{"n_layer": 8, "d_model": 224, "n_experts": 32, "init_std_router": 0.0236, "lr_router": 0.00157, "rope_base": 1270.0, "qk_norm": true, "attn_scale": 0.165, "tie_embeddings": false, "extras": ["capped logits"], "init_std_qkv": 0.034, "optimizer": "muon", "lr": 0.013, "batch_tokens": 65536}
Below are experts of layer 3 (counted from 0) of a mixture-of-experts language model. Rows are named router (the router's row for the expert), up (a neuron's input weights, with its number), down (a neuron's output weights, with its number) and show model dimensions 192-223. Each number is 128 + 32 x the weight over its row's rms, rounded and kept within 0 to 255. Numbers have three digits each.
Before each expert's rows: "raises" lists some tokens whose logits its average output raises strongly, later layers aside; "comes after" lists some tokens at least twice as common just before its tokens as in all text. This comes from a sample of Wikipedia text that the model never trained on. Tokens count by the router's weight.

# expert 22
raises: ")", " |", ".", ":", "|", " ("
comes after: " the", " a", "|", " |", " an", " The"
router:045095118118076176137144128100142119157174157121133162102128098092141078145142163093065120189070
up0:127202167178170094153116152133131086140141172120131096130138120100164113138152115132113109118046
down0:142124180140180137089144163092155101137177135137142098175118094092130130094085112104081109168112
up1:057104127131099105088195186165105077083143096090146131102130130160106166103088157139105138129118
down1:108145113135143133103084101108114140126125108127148104145124114102199174148091100075118110158148
up2:114092156114133093141147160148150130149158064144104085112074150142063101116178125109140085179113
down2:145176198174103125107097131099095157170157126094157137093112127051105185115131145123100120094137
up3:119147169045075114156096137147164131102143190184123102102094164178092068157115142084120125179132
down3:164101133178067174107103128109113139149151104131111122157116151115164132098152165109142106151148
up4:157080164110124081169085140160136180096138085120113196130136155116110152143203076174152136184064
down4:164140119109122172167152178110117105124070101123111137163127113135171109134147079103067144093098
up5:173113153113177195135145124140117128173168162133121143131108078084160140139176119130150078133163
down5:144111121089161114136143118154108146140123184157129119135098128158172056163135104097095149127158
up6:095053181086113127134106154119139163068187079156093107110149097142190149159084116143127167061123
down6:110158207133170131108120139103084176175137100140115135140125102094086130099199064149178126150121
up7:074135148211144106199141063092140109083189156096100157115133077155099109214152115168086131131146
down7:108120091097161106162130108074085113076090065189103119099153132126117102133122208093128147153103
up8:124141145156144131112137099141119137188167106113113160073141142097108176167133171133105123143105
down8:183138157118229162137135153093118132166133166153182138170145118171154151139151153142149127101142
up9:128152097167119098197126121082153105065120163151116100160195140136134073128102143159094110083152
down9:155101156091197141137114186165102147141119126107172161061093097153115110177105093185134097211055
up10:164141112062097111147124106148099131154135140095114167109150096137130134089112134109131144146103
down10:082186111078150118085122095150076075032110108090175114140139121110127147085094144122148142163067
up11:107177148123047156134125136157160138124124102143083128115129173093157083139137131067086110134112
down11:140144072075106141122084138059134133094145107107108179124099118155149127101181148120135168164097
up12:095121132115133120142098083162171105112177169167125058138143124156150164077106101140186167193092
down12:135120090118131162144186135137063138098154129125111145117110152102057086137105085080200107151127
up13:134127143146119126159177097120106133157186080123153120097099131109136082114105104164081103136083
down13:047150145141123134103116148115111102154139120121136093140123138151085130119127128158077110112177
up14:137108110132066138112105120117099155128179120107168100156139095090111124157165149108136113121082
down14:090146113105151156131130051133145126163116129148134122172125173173118124135117083103134154137140
up15:140163123102152105087125109101131111109094137182108127103111120131165172116165084158188077136090
down15:106155091123123088142105109116096151159134145127114099103140084097112054113108113149112040117129
up16:130110171137114127114104091146140090117180099135115131078087113108120115164152111062160087126130
down16:105092146102122124157080123210167122156112151111156130104109095104124128150168121075070168128149
up17:117099108174095110130123126115141139095071099149147103123104181136091148186140109074175153184148
down17:131111132111176132110134118143087132127083170109127151138132129097194126101116162102141134119102
up18:127110083110079108144151140130071161162187125146088162150126162142132145165111171132104212154091
down18:118141145151119143131119092085158160138145049133171124156136136147123090107160082106097107076161
up19:113104144125110083175131160080152104172107123134133131160148129115122103174140151135077135162146
down19:183145119141089091075150102144199144131113094151150107150115154121200115099076161168122096103192
up20:122154053116117114156125172133141145134119109140141151105117122048159064129165142134123066171082
down20:125091133159152158117131075103151107167145164164127158073152166145121096120075178158149169107117
up21:155102141096081160133098107206138147131138092140111185190119099097119073126150148099125143129189
down21:118137112136150094132113075127084072142134084106138114060112121137089146123114181144123081118165
up22:108067117172101178151175085076121133139184154092132084105160153090121146090117145172136095172073
down22:112169115148129082104120175167141107114094096115119110093073067185098188136079081055131088118056
up23:128107099127127121121128109090101195115120130206131146146101142161140161150128139068130141151130
down23:157128122099085147136136098133108133125177126114104129132100088137115150122099181109127118043118
up24:127153163180199112212156098129107074073173130156144077091135091094144105070120135157055127152151
down24:203118123138127150094140112089127158125088145188071125152078113126110123177164120087114149126113
up25:118170106125118138098088095147097179113147095147198119099127109154174160190098117155117133121101
down25:095118157058184123116097195103140127157129124207133093126152137125132101079126121139134076078117
up26:109133092154131141124140140171153135052148080183143146082136105073122135123166254089127128157121
down26:105150118075153183123144114156168109056112092141141172136103107131120149118136136220128137129141
up27:058082103125145109158124182128124122156148084161151139131131142112105121157124151100129127092119
down27:158135171137142081151140154189089118155121092160118151167118152117119182184096117147126112138141
up28:152101147168128075173131109112101119153144167175121145123117102099187098121105144161141132133082
down28:049133103139086142153146130131138096112049120115083182085129137122108124072115125138147114128097
up29:158127149151154121211105154151123227129112145123095181096131102169146153123160111111130100108110
down29:118098175112153120130181054193088100086140144100091171062120115063129122110116139145130140137159
up30:090057100091138139131084131123124161122143147097187199076100161087106143170107085099070111179068
down30:111133104147114117100138139121112059070139097126081040133074108150120115088091146147135121079148
up31:090135103069206131100136124157075108076129152135137117152119139082157110045086155177130181137141
down31:143142118097131134123157118170133097090138133150130148168102147176146079197185164137141116120099
up32:092100136169123091112081182128147170090129119149185172131135156131155078158171100149071131142119
down32:130140129135178113169179202145131160153165112111146147176142173180143170149159110126157065148100
up33:122109201146083127153163142159119119093101120133159158149112120100109043154106069117205116126111
down33:160141209146124125156041075123083112170118156173072109144126088123157111191127089144155094097118
up34:146116109160172098135121167120132137128172106155175149123161112061062104140162091144160167158100
down34:120090129199157117129143100165121061122162169083157176111133195110067154175094155165086107175173
up35:172130140122156077150104085178075163121164101117171120099105096119116073116097164131140119104082
down35:148109171137095137201127036175208197100119110120121156177103143133082135151148107135112138107139
up36:137129163113119182122130133124067165089119151076125128096115095122193128098131165100200121106094
down36:141144082098144119122148152133084091093180150116140120088118147172112144113143150129118078157149
up37:096142132073106123116118134115128067146145159125133126123085157112139132177139110162093113147187
down37:153125140113118134119157154133076089121143091122090176160156122146107134110185151151140172188170
up38:104100160150094081153164186136096116126155146193145094134181130110109142175079112166134104193121
down38:154121150074120119116146137103145185104086102129211104171140124167105164158167155140147137118116
up39:127128090118105120177137154145138141158053172138169110120129091109187082149104147090149135178144
down39:113123164099159129135138148125109136169052132079072102141159147080178111143100094132139192176141
up40:147169080166107123204088108158107111182145155160100100117127089131147096175163094079120137191127
down40:109092180187154094161181152150127145177166174150169159118127089122148098143146159168148140091123
up41:121106154182078138144087165115131127083122143104134142102128101173123081153150139150098152161119
down41:056147093085129109117145139137101177134104177076133103160128140087170096086158100175125139110131
up42:155123186184138158107164127143166130127074118072129102105147114102169050124091083072100083159143
down42:091175121144113094093097060112086142073203207131145114116164102131129085149152150152122104095149
up43:106094098117067113133128126127143133072097128148142125099084121128120141117153176123146168117159
down43:071132175099175213073105096128152085201127089135136107099082123087180182160074117056125129144130
up44:108118140127093200153121144127143148226170117097090121103096190099132091138147161094119149117133
down44:183089165155115115103150096130105127118083120088194156156079100123118140133126119087131154156118
up45:170087061080140108106147165130044192111162167104126090136124077169135145115111131079069124168133
down45:132175112090104163144133126112138138172112112123131150145104190122082132097122119171110150105115
up46:069111119121163121095104118185068078117113151132135097129103126157126175134160162103127155140097
down46:072108089115150145156146113172094156165089072161094170157112119106097081146140176088042107179116
up47:117092094199171100173087082160136101142064160165180105046119140117109084168125106086150145149133
down47:079168165175072110193124110096096099111101125139093114114136135034164153168102083140107118122196
up48:103192114187118110115117122168149124139141102168171152157180104170148089128182130119152203160168
down48:151118036110168089159118120053124180163086145098086115173145168118113142117161036130142145184149
up49:083106145122126196171136177149166135141140138160119087136099203106115106112146166079071142106142
down49:194153171135150171104170171155167119132106125120145113179090135147150076094161188167157094168100
up50:140128192057111080164085139165152103153132121140190134147158130065186158169147089076143121128202
down50:119136128128146130097188130168132144075157147051146095124145112145125146090170106162121119140093
up51:134146168121121172188148097104115117103149107103110145127137142095169149121110137141160124143132
down51:175089121103118125215149153104129086090113136132066116126177114091118090141180068127143148151078
up52:166077114129137161109145133129140145073171178135123121116084128133117103124150145059072101130122
down52:200112146149138109142137106116151139121105151113188110071155080106105099112097131142148166169090
up53:094131152189144152097154130104159150122132150108142165059172133092120112214182124102055133132117
down53:167073112137100139120093099103052140118118144110148177110098105131091077153102124108131078103147
up54:089095105112048124126143197087143102159097149204119111106170129112114118129167139138110122151090
down54:144155099159182116120166164132109151097165122135174172093115128119125125133118105151100121125093
up55:098084066132078120144088114108138131184184112099153105095123136102162104130159124083092127173126
down55:098146150097143036092132116106112187078107137186069130139115142110088103115124098139142126176126
up56:134110148142169152128108140088153134116137218116089137128155090123126182128095099104141113069083
down56:071184151102145117153107080126103154063132165125127153109178104132156144118083083093108078095140
up57:141150121138138124070121198104172129118101107144121168130119105138076128140087178182184119140083
down57:142205157160108174072158129163140123203203148131164203126135169127208098157149100135130073148142
up58:114081082177165124138173145119113095115113133134183140078142163188113121155156153115088139147106
down58:089120142100152163097139108148172090176068113094156170101115126145138150127116162151114128133089
up59:090133082151175167087074114141138128167126082145126149123173144142146087166118165123124133119147
down59:145081166109100069117108046065066137123170161197113106100109108148190155122164198132130171123116
up60:079150151161129106136074139118107128133149123142155160170123159196182083124096116120168139117184
down60:192105072103138045168126120058163131114114074173106100120096124155128195123111179107132112099099
up61:126152134060106155145117088119170169163143079106182139146111119171089136104175145076145122123090
down61:113091101109139188155102163138136127114162182134138156162148114133118140126129131141157087121169
up62:172102082072140096090136135128115110075130138118122178137103148116176184091136128094156127132161
down62:176102124165120165090074145111125146137168188126133215168133119113127076092112099150108114079104
up63:125128083107102124128140142197123099107225125093170162126149113120141137189178110145110146172109
down63:207127108184100118123106096136146131166112096152079208147112051143100086067102122131157097058148
up64:099158153197082198181138101165132128187110171123149125112121150070172172129121154151043160140129
down64:119163116073141122129166115147183115106101134123094118142124171133075126142122122141111147130092
up65:135121092107185148117113092201108158098128144067180094109143160122136090080108149073102112162138
down65:126097119162146141082174139092128070135126106162181092113105091126096142140129158153114105119109
up66:153097094132090144133128110137149144159124153136142126100107139190164112145124160108154175164115
down66:099104135105155143109148134061078099116159120128119147131164135124138111142066091194118141111154
up67:145105198133157103106110142126179161078129113174138103135102121146165162134095188109101187108122
down67:143074170067148096149122172132135101171090109148144126166104160159211095167159121107102172174120
up68:155126087103097121115103102147140115126136113148112129071163125083108116121129132115085116147114
down68:146174103132131118054121175145196161140105096132132133158151136155170139111157197140099125159128
up69:086129125117142142169105035138163136140182091178189156101161175098173128139147120101160147091152
down69:141127147137101164129124099032150158127205095125125118124158145117092116100145156096134145108129
up70:122140123150100202113140083108115182155151141149164195148167125083140084149184148122162110205130
down70:149064117118159125160120166079163122145155070147118144144171132084120178132120125113117173069061
up71:138153065133107090108053138120131106119114166123048175167120127109134067155153154137116158115137
down71:139123131144093109119067139119143084204153142135095097170134193177184171163125145148098126168131
up72:089119101092094083156147125125130190088133122106126117155176147160125122128149190125111180147092
down72:119157131119060090078158108104115087157094133206158133152102103133076154092120153109119123148133
up73:096136158126066192158106092137072157136215148139133098162086223097116117189113066117109112098122
down73:128148107117106110170169081072104130153115119152092198203165122119107131138095117145142070121127
up74:109105118103167180078090171138133131081065146138123135133104131140083082087156129138153196131109
down74:101139101173138072118147084165117148169106108108125139178151130058119111128102133165155067100162
up75:150124099081132100102135042183185187124189147118163172111181066110147097095118189083115081142086
down75:091087126146087111163162154083141144152105126116118034118123108078153171211105113075124162134123
up76:101075142112129087141131157125088136142152098142114130144140136119114130104089101110133150149153
down76:143089130133107141124151146137143158105104150141094075098059134120084142109098124080154122089175
up77:158095133096106159099153161141118158089118142137128110172136187158080133091110144110106163112137
down77:158122094159096096117136164093148126150161125140154118157125175095107132091131081149121170106154
up78:104090145103152122142155102079105137132092096183095184113119093081146094102122117104144090107093
down78:177114075152145125125121096074154103130189087191058127175161055125129126196112106115146126118122
up79:072103143180184168147091169151147131098109144156124145102096147168084100103144090152135097137169
down79:113108082133118091176167119100164159134147113125123149110113069110121100121121214131080094106142
up80:174157086123097139130163126155163157148121109121215144042142141118199126170108158121105142077113
down80:142111118089164113141072138239061133142112120146144158160137146168112040119146073134155181140162
up81:105081152109112146146111129148122201126188108133157099134068189096108088164142104184120105211108
down81:130068153126118077110125129135122160131180138113128115120145118175129120057110116143088099081173
up82:086086113142167088167142100094117138118141058147101137103092142118157086036100160137125214100079
down82:161190100092137134092187081162108164176113095114176112100160108129077138143105156116137148100136
up83:090076088154110121163145137134110104130139133071096111145144172157081031134129144121193126154154
down83:171119123122177112148149116171119150107182111174146145149121170111119122118117154113099166118115
up84:054119129151156071138040145144099122112188151182115148119079140133162096131177193079158075137092
down84:183085104127039113142188056118129139146088120123075064120180099066074152099134122160143103114090
up85:126151147133144076179133124112094132095161185111162082041091118107149174161118121061115085185093
down85:164158175135110109175148183133074186179127141145107140157109130154097099161123092123072111136167
up86:113126135097095107090117166135157142088181102107149121084184163112135103130092153095113107139115
down86:124142095138124046119147148105099162161193215101131116096093115133120134108161106137116160143096
up87:085160188189094132166107115124131143170170096105084107167164155094127173116145090156163140153070
down87:147117105176182179135112212154127158092092145043069084123135146148179125126081120121140161145130
up88:150120134150154120117079037115111115117130150117077118059094142136157095078102192115097149158078
down88:108084117129126103158087175080116162133076138082145141125141157139084147106152097061133151139159
up89:132118138122081113137201131136161166138095143155138118120113078139175120110130174133120180131145
down89:183166122130097102080067052187133140070158099106136165119109091146095121113110136123116124135084
up90:126168098166129097117150207102175215114102105115127127173134049037117119137082126129187118147101
down90:093195122088099081157152149102158123126106135136102130091144154141147137063152129135114177156130
up91:128114145127147087136138077156116143083113130068145105119137073196209145109108101102161096126128
down91:120134168102127135178175117131138081168122092126090165094102103098131130151081152138160137091111
up92:107131200170147104168144169112091179092077111134189086122083157129111074146069153203137097078135
down92:116104121120075138124149088137126112129187099093149053063101101147126143132118140124152131117179
up93:099134162135171073140133126228155109068135165149118150094060124157082159152150155186100124100166
down93:177073113151095178160119124160176117069129107125123178169150121099115127138158140065147134079116
up94:123161128159136110158114065127130102158129120143170110082122113126130045125138113171094137076102
down94:155109129094104150141144143089158130178115165109129164119135153167153142116147075125052104118145
up95:100092131128042073121092185207122159092043161106098114091083069067129177136115141115135121117160
down95:075127131107114130118175152083113173114144150114120152125097128101087130140101090108114140130042
up96:111074115158107088082148131153108097166140148138119124063147155104113192140111167113185127184063
down96:145169147113153080113172120180128121110110104104158150121160109099082175106051115155133140130130
up97:162107160125159148167143073142163167111142080110104115119103140155085115118113088184088160172112
down97:147156146179138189192126089162099138115141086084153152173112181187140118097159170115167102121165
up98:109109127104153087138139183098099100133172159142205117142090156150150129142125155087134118082158
down98:175069117129080106126081110136095094102132115089158145127121165104130181078135106086143202154124
up99:034117172148136086101118096079088184138188137129147114122160133159179161095127180124180158080176
down99:163114083134130167091094119086094179158079106186128130096120157154110125153154098084121123083121
up100:164122073112177163088014170126127124141093138176085169036117144144111111146123151121138103127105
down100:200129108094123177079126080127168168095111195157061138168093073110181115116109130110130143100164
up101:168057134164109119122146202133128103132126056158172089163090101133098125167127134175165187136113
down101:137142147098170133115147176117176125112104135135116150128157132158095186076085153193104142084155
up102:099147151208130101179168093100116101124024162066120119072068135162103124140084102151149125139132
down102:126089105140139172151141132092141147127108173173127175118068125082154129126108114232161131120173
up103:149120113111173131102160125121117140106099029125132146124080069161121115111107153166145207160105
down103:140093166104101141195147089131137108084124122130052125123104127103073115100126111144146155141074
up104:112078131108124162052151166123152132070125099140152065107112126152089193158193134099069169050135
down104:121119126102145092126068137154157156133175176186039160110149107125080124113105143088188097102159
up105:147099086159063137141167151143152099116174113159152105060146107098148125109189107083095102147149
down105:134086094138127126156133115102094072127096128106150083122148123117165095138111170101192085149196
up106:076155138129094078126124157098164142133106112131131107125138130154162091113113118126195104104090
down106:158140109154128144124116158157141195148114093059168119140070096144109156102202147135142141187113
up107:110101149082098060098135105124100107074131143125171136180159098145232121121072150161155095203087
down107:090168145079136109139185085106157090101114104173121100076173152207176140128158089099115124200141
up108:110143158150113104179183156139151126091107115140174129119133148143105123130119188140109114039106
down108:103105127129094113081145075192134106143150122133159113094166063189112079124132104143133119107110
up109:118111142132136128129146155089137142118105129212151191112120138129135149166118142137149146128196
down109:139145126107125159091160098090133153150149153162113162111191112102127092158130115111141136147097
up110:072100074160101191079160129129128183119122150155137111117157105148096069041131202126099105070131
down110:173119131130181095108144150196147150189108139104105129166196159094146079118153128147159135048106
up111:146186131134178083131130195082190140060081139215092116098105109069164001124101154163163121119118
down111:131159093101111112128144138162172156116131123136108074057137136075136172115154119148126061119156
up112:129087182118104159082130127102105086047086158100082140137129136127106117092164114122123122147120
down112:155177110108106111105188186124126067187099157141119190156149111121067123133167096201145112100118
up113:098099175134170134139135121154098138102129140103142115126182177094136088145158149160115126122156
down113:149101143153120118111149125108091176116146180118082133156135131067140101126092121157129129110152
up114:132108098070164131146161136168108092096132149129098142107117092100171047174107120120115095207122
down114:157071147101089127105135196149102078136077111172175114143146151117103174139101095158102151102070
up115:170097119129169123118041098106182134125125140219191095131156158130128083136201138079110189158143
down115:132105124135156186097155137098148123112159095124127108169128122103141125139123134120151126122098
up116:161126167108121146134126144123077162153118134173123053147129140154111090120128162117139161130047
down116:167178135171118123086131129116080124136115166077183133154142143145063098051105101144067144078112
up117:131079108109117117106141132104156127107112128114153103109096142148160123126084159169151159124109
down117:119087134111108133138164171114161181085095120093134107156182166123146133117085084123121137122168
up118:085136131089115196187148165084168101151133115125138158143137089134133110132121172122106115124075
down118:078188130109136089090109142091130160144120134162146147137118102130096158142094126157138190070095
up119:122140041150112127180122100117137113095128157156143121109170110090109080077156118127095171104120
down119:111063152114169082122150122160176084087116124108131144172095158115141126084127108116088095122181
up120:133172119083159121037086186159105166097117115161114124121107132135128092074125132127093172118108
down120:168141096176165105119071111137103164130112132123122146137113133113169167106156095145092124108141
up121:101088059102105112181103126086137156137080114139147167107167140129162095228135107120176140211128
down121:126103093106142180123185184101135195125086107140085092128103161184130052137102145084152189066132
up122:112138106125130106141144156115037124130069118139145104125145076105165096194052107149121082158096
down122:121083127061175137049134119093160068110190134118173086148164157130117148178091147177100151190050
up123:112100119147181105135129157079178127120160137162112146124074148047155153099134130128164116140100
down123:112113129089120146165117147146115141067115121133078191141205145142070153088141102137112097125148
up124:102124091089154146181157098114090168107135107136161164121127171146102122147137106125167134129172
down124:147124151107140131168187139134105122157155129141045139100087105147106165151105115162130159140095
up125:100131134175138191131124119040129136149202119131133141114117161054130055187149183118081175139122
down125:183146114134121098098098117173171124093127081175124142170129100103129147134157119151162086116175
up126:099141120151138135150128091164091106139148167162071187108092199160125130090150118121123146119079
down126:171166088118140167112149128082138179088147132137151091111142160162128103148165129117112152105136
up127:161130120072109179136122158101186127070217126101101129099158085117133053117136213079149122107151
down127:084136123119110100147133214142070172193027155090171078091165155143138149121136115182131187179140
up128:129137092151123124169136137183107092223171180188118217060086103166073117132138082111121129151104
down128:151175129076102141118125163168163129132150111108129132097107133145107196159166206126130075123153
up129:104137096199091145091118091081165064189164133164120089173142157117158095099131088092090149181098
down129:087104066128144085085190114146077129089107111104154174224165106114096125132143101156089108110213
up130:162144144121060140137084136112169085050114099164157112110101081150123139168075149126174168110168
down130:051148105135133111118166117127154105106113146090103090109113123121189113164134118134172131109115
up131:100128183157118119098162172121148134083143094136102133111166088151151119149132126135117192147172
down131:193160103152152171122148096128195119200109141162141159106187118092108165117093137140096117099095
up132:126105153126078113151158167119141176172208181159144126123072096164110127119134137108107191113185
down132:164093088104147112118105105108138178141166081118120133122096099100143152126123105094187153145082
up133:060164184116104129132117117145117084092178100103070127093116123061149109120189123109146168132100
down133:089135081089175110186100152105142120145141161109117107108185119054139086182112105187133127075123
up134:149146157109130159124100165125132133109069109053084147204127124155143084153155148070119113088146
down134:119102098174160149138150109083141115167094090148062154135150172193098110107138139105159154104190
up135:065141136153098125193141092150092108103143187123103128120153091083177157135128174115170177184113
down135:077138123128141157136118034139179113088167094124159154123118109123172124093113128125146128153157
up136:092135156141071106114106060128155113133197131117126184098024132110124083126166062168153182107152
down136:110164146181108125167094141185151115126181151090097131141137136164154152079200118159088085159118
up137:132107150177169076196123080116147143066127139151119116117167096135146116168139142127162108099139
down137:094142129121110137111119110120113055070145101164162083113078141141105178157100121132108139189176
up138:119114089126109129148145104156089088108101173078184074088095162123130072094139101095113152128101
down138:101165142138106120120202140067144105131184107152108066161109101129119155152159148126136158140082
up139:158164117093111111133128104047158126057169100145111136141071128106150147172109104130186124108105
down139:111088111064157167105154124075143083163176122136114081122080156127138107166130115100110145149145
up140:134137136104073187112044086071126149183207100219060180147093151122129102078127127069154166099108
down140:126128094151134090154151148097134073102126114160165122109075160049137152070144168146136138143149
up141:087094193156124163163137117064160152121132105211155125089114132117160151123106116147168160100109
down141:120211106169112139079079091161143103167177115154150129098112131137150083136084142110170178089134
up142:084098100142135122135158089185117145132149141111098130160065117182165133196130153136044159166098
down142:095079150135114088159075101204127084174101143146133084145143126072116189114127088097092172098061
up143:083197123186149157148167170170086127151128158138123127173196104080158125125167090114108140154097
down143:127090143139103118143172153143120186137095116088115089110098140167147151117057167154165140112157
up144:091150082111092115194115206101190199117073087127142111102140164152162067177126105109148142124092
down144:134090171108113115140115112209120081114110096168176167124067162132150170087129204132125112133087
up145:110127133177112174073146136128130146167161125084088169093078167179126114130048099111158141157160
down145:142110130148139094111168178143083158103174093116150141133131106140154167166129168131126140105110
up146:125061199120117121085153094145132137138118190098104098172125160128117140125215159144059141098170
down146:121138083123118126122170146152139157185100142157120155116133123122060176076120106195174121099124
up147:111098178092164093124139154131125109093144109148147113147143083155150147134154126076110124083147
down147:128091151160144067150127131118157161102099092126136147137114094163054155126168118077122169124118
up148:095143086130075139167141089147125154121122123146118114104157098125166121157149168105145148145096
down148:115132192147123103099108182041204107093125125129124099121113101162132118142147070134160163105104
up149:067113114127090105152127106159145118124138115165095147135134162117123061137175145078123177158095
down149:059072162075132096099124081125129150075085101162120102167183128131120154111138143110147111155100
up150:123094097134079129133120233139190164155104172097140124116129139170129137107171130082129155131121
down150:188131120094106097043113140098185105168085091135125118133086166120108084202098130145167116079179
up151:139127175159093137134157106108106173158122117163146132132146138043139121149128169073037144168148
down151:090201149168142136123158090088119093183090129138113128183161092164157159124143153085129161164148
up152:132130119149093168179116102128161130132172130086164100103143137124133122093128137122137065091113
down152:177141077124135141155197136144097097119203144156086158099120103126144167153121122127071180148079
up153:118186108119134109096104129132157122157179102090180119109122156101107114159128161110148156169161
down153:168128121122127102118107120146148091119050117108065143141202063098152151188137116156133171140138
up154:145220117154093111109108158111121164189134121162170104175139154136150192100106117162071127164111
down154:158133137162125150105093145079082084175171120119162100116136057126171209114077112133127095125130
up155:128111116133102117150165101067116153097071115152189105152083131157147186092135165113120172148072
down155:105200049133146085113160123063131055117081113087071139132143185149175111135124141139139031079142
up156:048132175099125114089180071155133106106099138155144129101125118102111073067147152101115122147119
down156:170111135091169227099125129112136079174164153143161105100162123137165145141114130119165117205115
up157:148078185226129135094127107122148153106139097077149118118133167168077040172087122142168106133127
down157:181090164136138133144100184133180131086145110079116153102091104108146141113139107119155103180084
up158:104137123137164116090071108132157129143178105114107130110155149088105136115117104102114086127145
down158:124132124089114144146175152111123225144075117166111136137074124099103130112143131169152162123175
up159:105113123116064076123175118072100123185125121156116153091105071160117119140130070109060178136083
down159:171174199119130154089166074135110145093105132158104131140089143124099117124157126175097167138138
up160:088104198159108123143128098103118146134088170140069107093088125126129161176140127155149124148120
down160:113121081095201136113076182146067132162147089152111128092171065163140073124133159139112088154167
up161:093097125133155186108062167109133178125154097103122124114163101099127118155115180114102156157156
down161:140140088089102136187142127054164099120148117171113130129157161076139149145169132118133157127186
up162:070122151106113140167180164098111130105151080143155169087128144148163101136134137072105111148062
down162:148138132150081116125117136080189120144099084138072120143181130100070148154168092094096114186152
up163:185102161190136128086166102068070170132159161168123105114115128155183132094170134118165144132202
down163:067107134093120155128096113098121157074108124073092139091152136119106103165135110165145171147203
up164:093105095156093150155145164121221158126153114153117087133128126156117156135139091072163099117105
down164:089080136122175127163160122149077142157120164144131110127154155119190122131094147135079126163129
up165:106130127104138084161056126110131142094123147159125167110097169125134113176095097157149122117137
down165:148136133163130154121145150158159185181157157116147095097136138093137099166099147129094159144167
up166:162129138110146135171152098127142153138160131143128085142182106087104086047125146092168087163187
down166:140114112133141150125153084152122127172160071159122072112143098142117127127139142109094118117180
up167:129089124136097164156144081106123121080172102160103073133085187139148118131170119055118118115148
down167:166180164153083137178079120137091106195119066117085170094156135095112111094177131147111067151154
up168:066093136136156060107101116114130111106169130141054101132082110120120117142148143075087098159110
down168:179155114125115088139175071144162102130108116135087098158128182145109098138182106140139140134211
up169:076095100139126066195120117087134124142137131121137138103120171087089149172128154077112116159141
down169:194081109123123191141167094141106070164072113090147082130145133140045116137129127107138149114110
up170:119114073172146120135169132123129104145163132095121111140095117132207130158141132098208113156055
down170:095107132086161152115102184154131101156181112089141067138128159127118178099160132136132111148114
up171:136068117150046152157109147140092093174107091092161088133062149124115124108167113079129140171149
down171:140102148131121058164108176136117112149081116105091139115158085157111144171136131092133147118095
up172:158120178194131122139127099112163131129219117154156140110141098102127080104174101097145084136089
down172:132127122181127118107074104133139125110185100113121128180095104121152136038140132100144096150137
up173:183126150066127101138173134136119134107159115144165155133111166142140111129099088193170127144104
down173:117115135117096165189140079143116183088119134138079164152157164121136149143180132158158180137092
up174:128157086127127166169089149132163118132107135099161124135149136153144145125132133140114139169153
down174:132150103152152100147185144088169136155092101111102100140182152089070119114102121148160121105098
up175:116086154165097139189142086098123164085085126163178132115159176157124188107116133096120235176136
down175:177123149136058156090159147132160142105105104106108071136120144155121103051159157113177116141143
up176:142134111151094150122135152067165167105144137110150131142149188164100105168129119155073141106105
down176:171096092129070158123106115228116082208147142100127164130106071166146070146108095126159160061141
up177:119157120171167095102123094204105109092194161125188065122135112106138111147170125142123090084088
down177:094079111142161079076158165146154169099081102128134094153139128132079165078144114219174075165110
up178:159110126156152120157158166162100151158108166144124078092126130199188114120182116147129124144153
down178:179175118131157144101108098130178128139141168139135109139136144086102153141126144105157120144155
up179:079167121086158138159145138127174160135119085146089093125098199122138171097112152126165150150170
down179:080135139140120120131168133083198116138136123160178117114129148208076136166148075159149156126158
up180:118167153088153134153138111135186129139073149166119124078094114095120125074138095121176166198080
down180:157118074090131092108138114124111126112113137109104132133101154147139192129145139149148147099164
up181:139102163131090151159097191110145085072102131111110164176133118170196179145121174123159106148140
down181:082080155157136121147098132104107104170106121065133164125132224123105043093127123081059137169121
up182:139098100072167166108106065163188134067154120138143068142145136099127096116101120126092149139162
down182:104117164072135148126133125100101058105100172142151098134117109147150085103145164130079077110083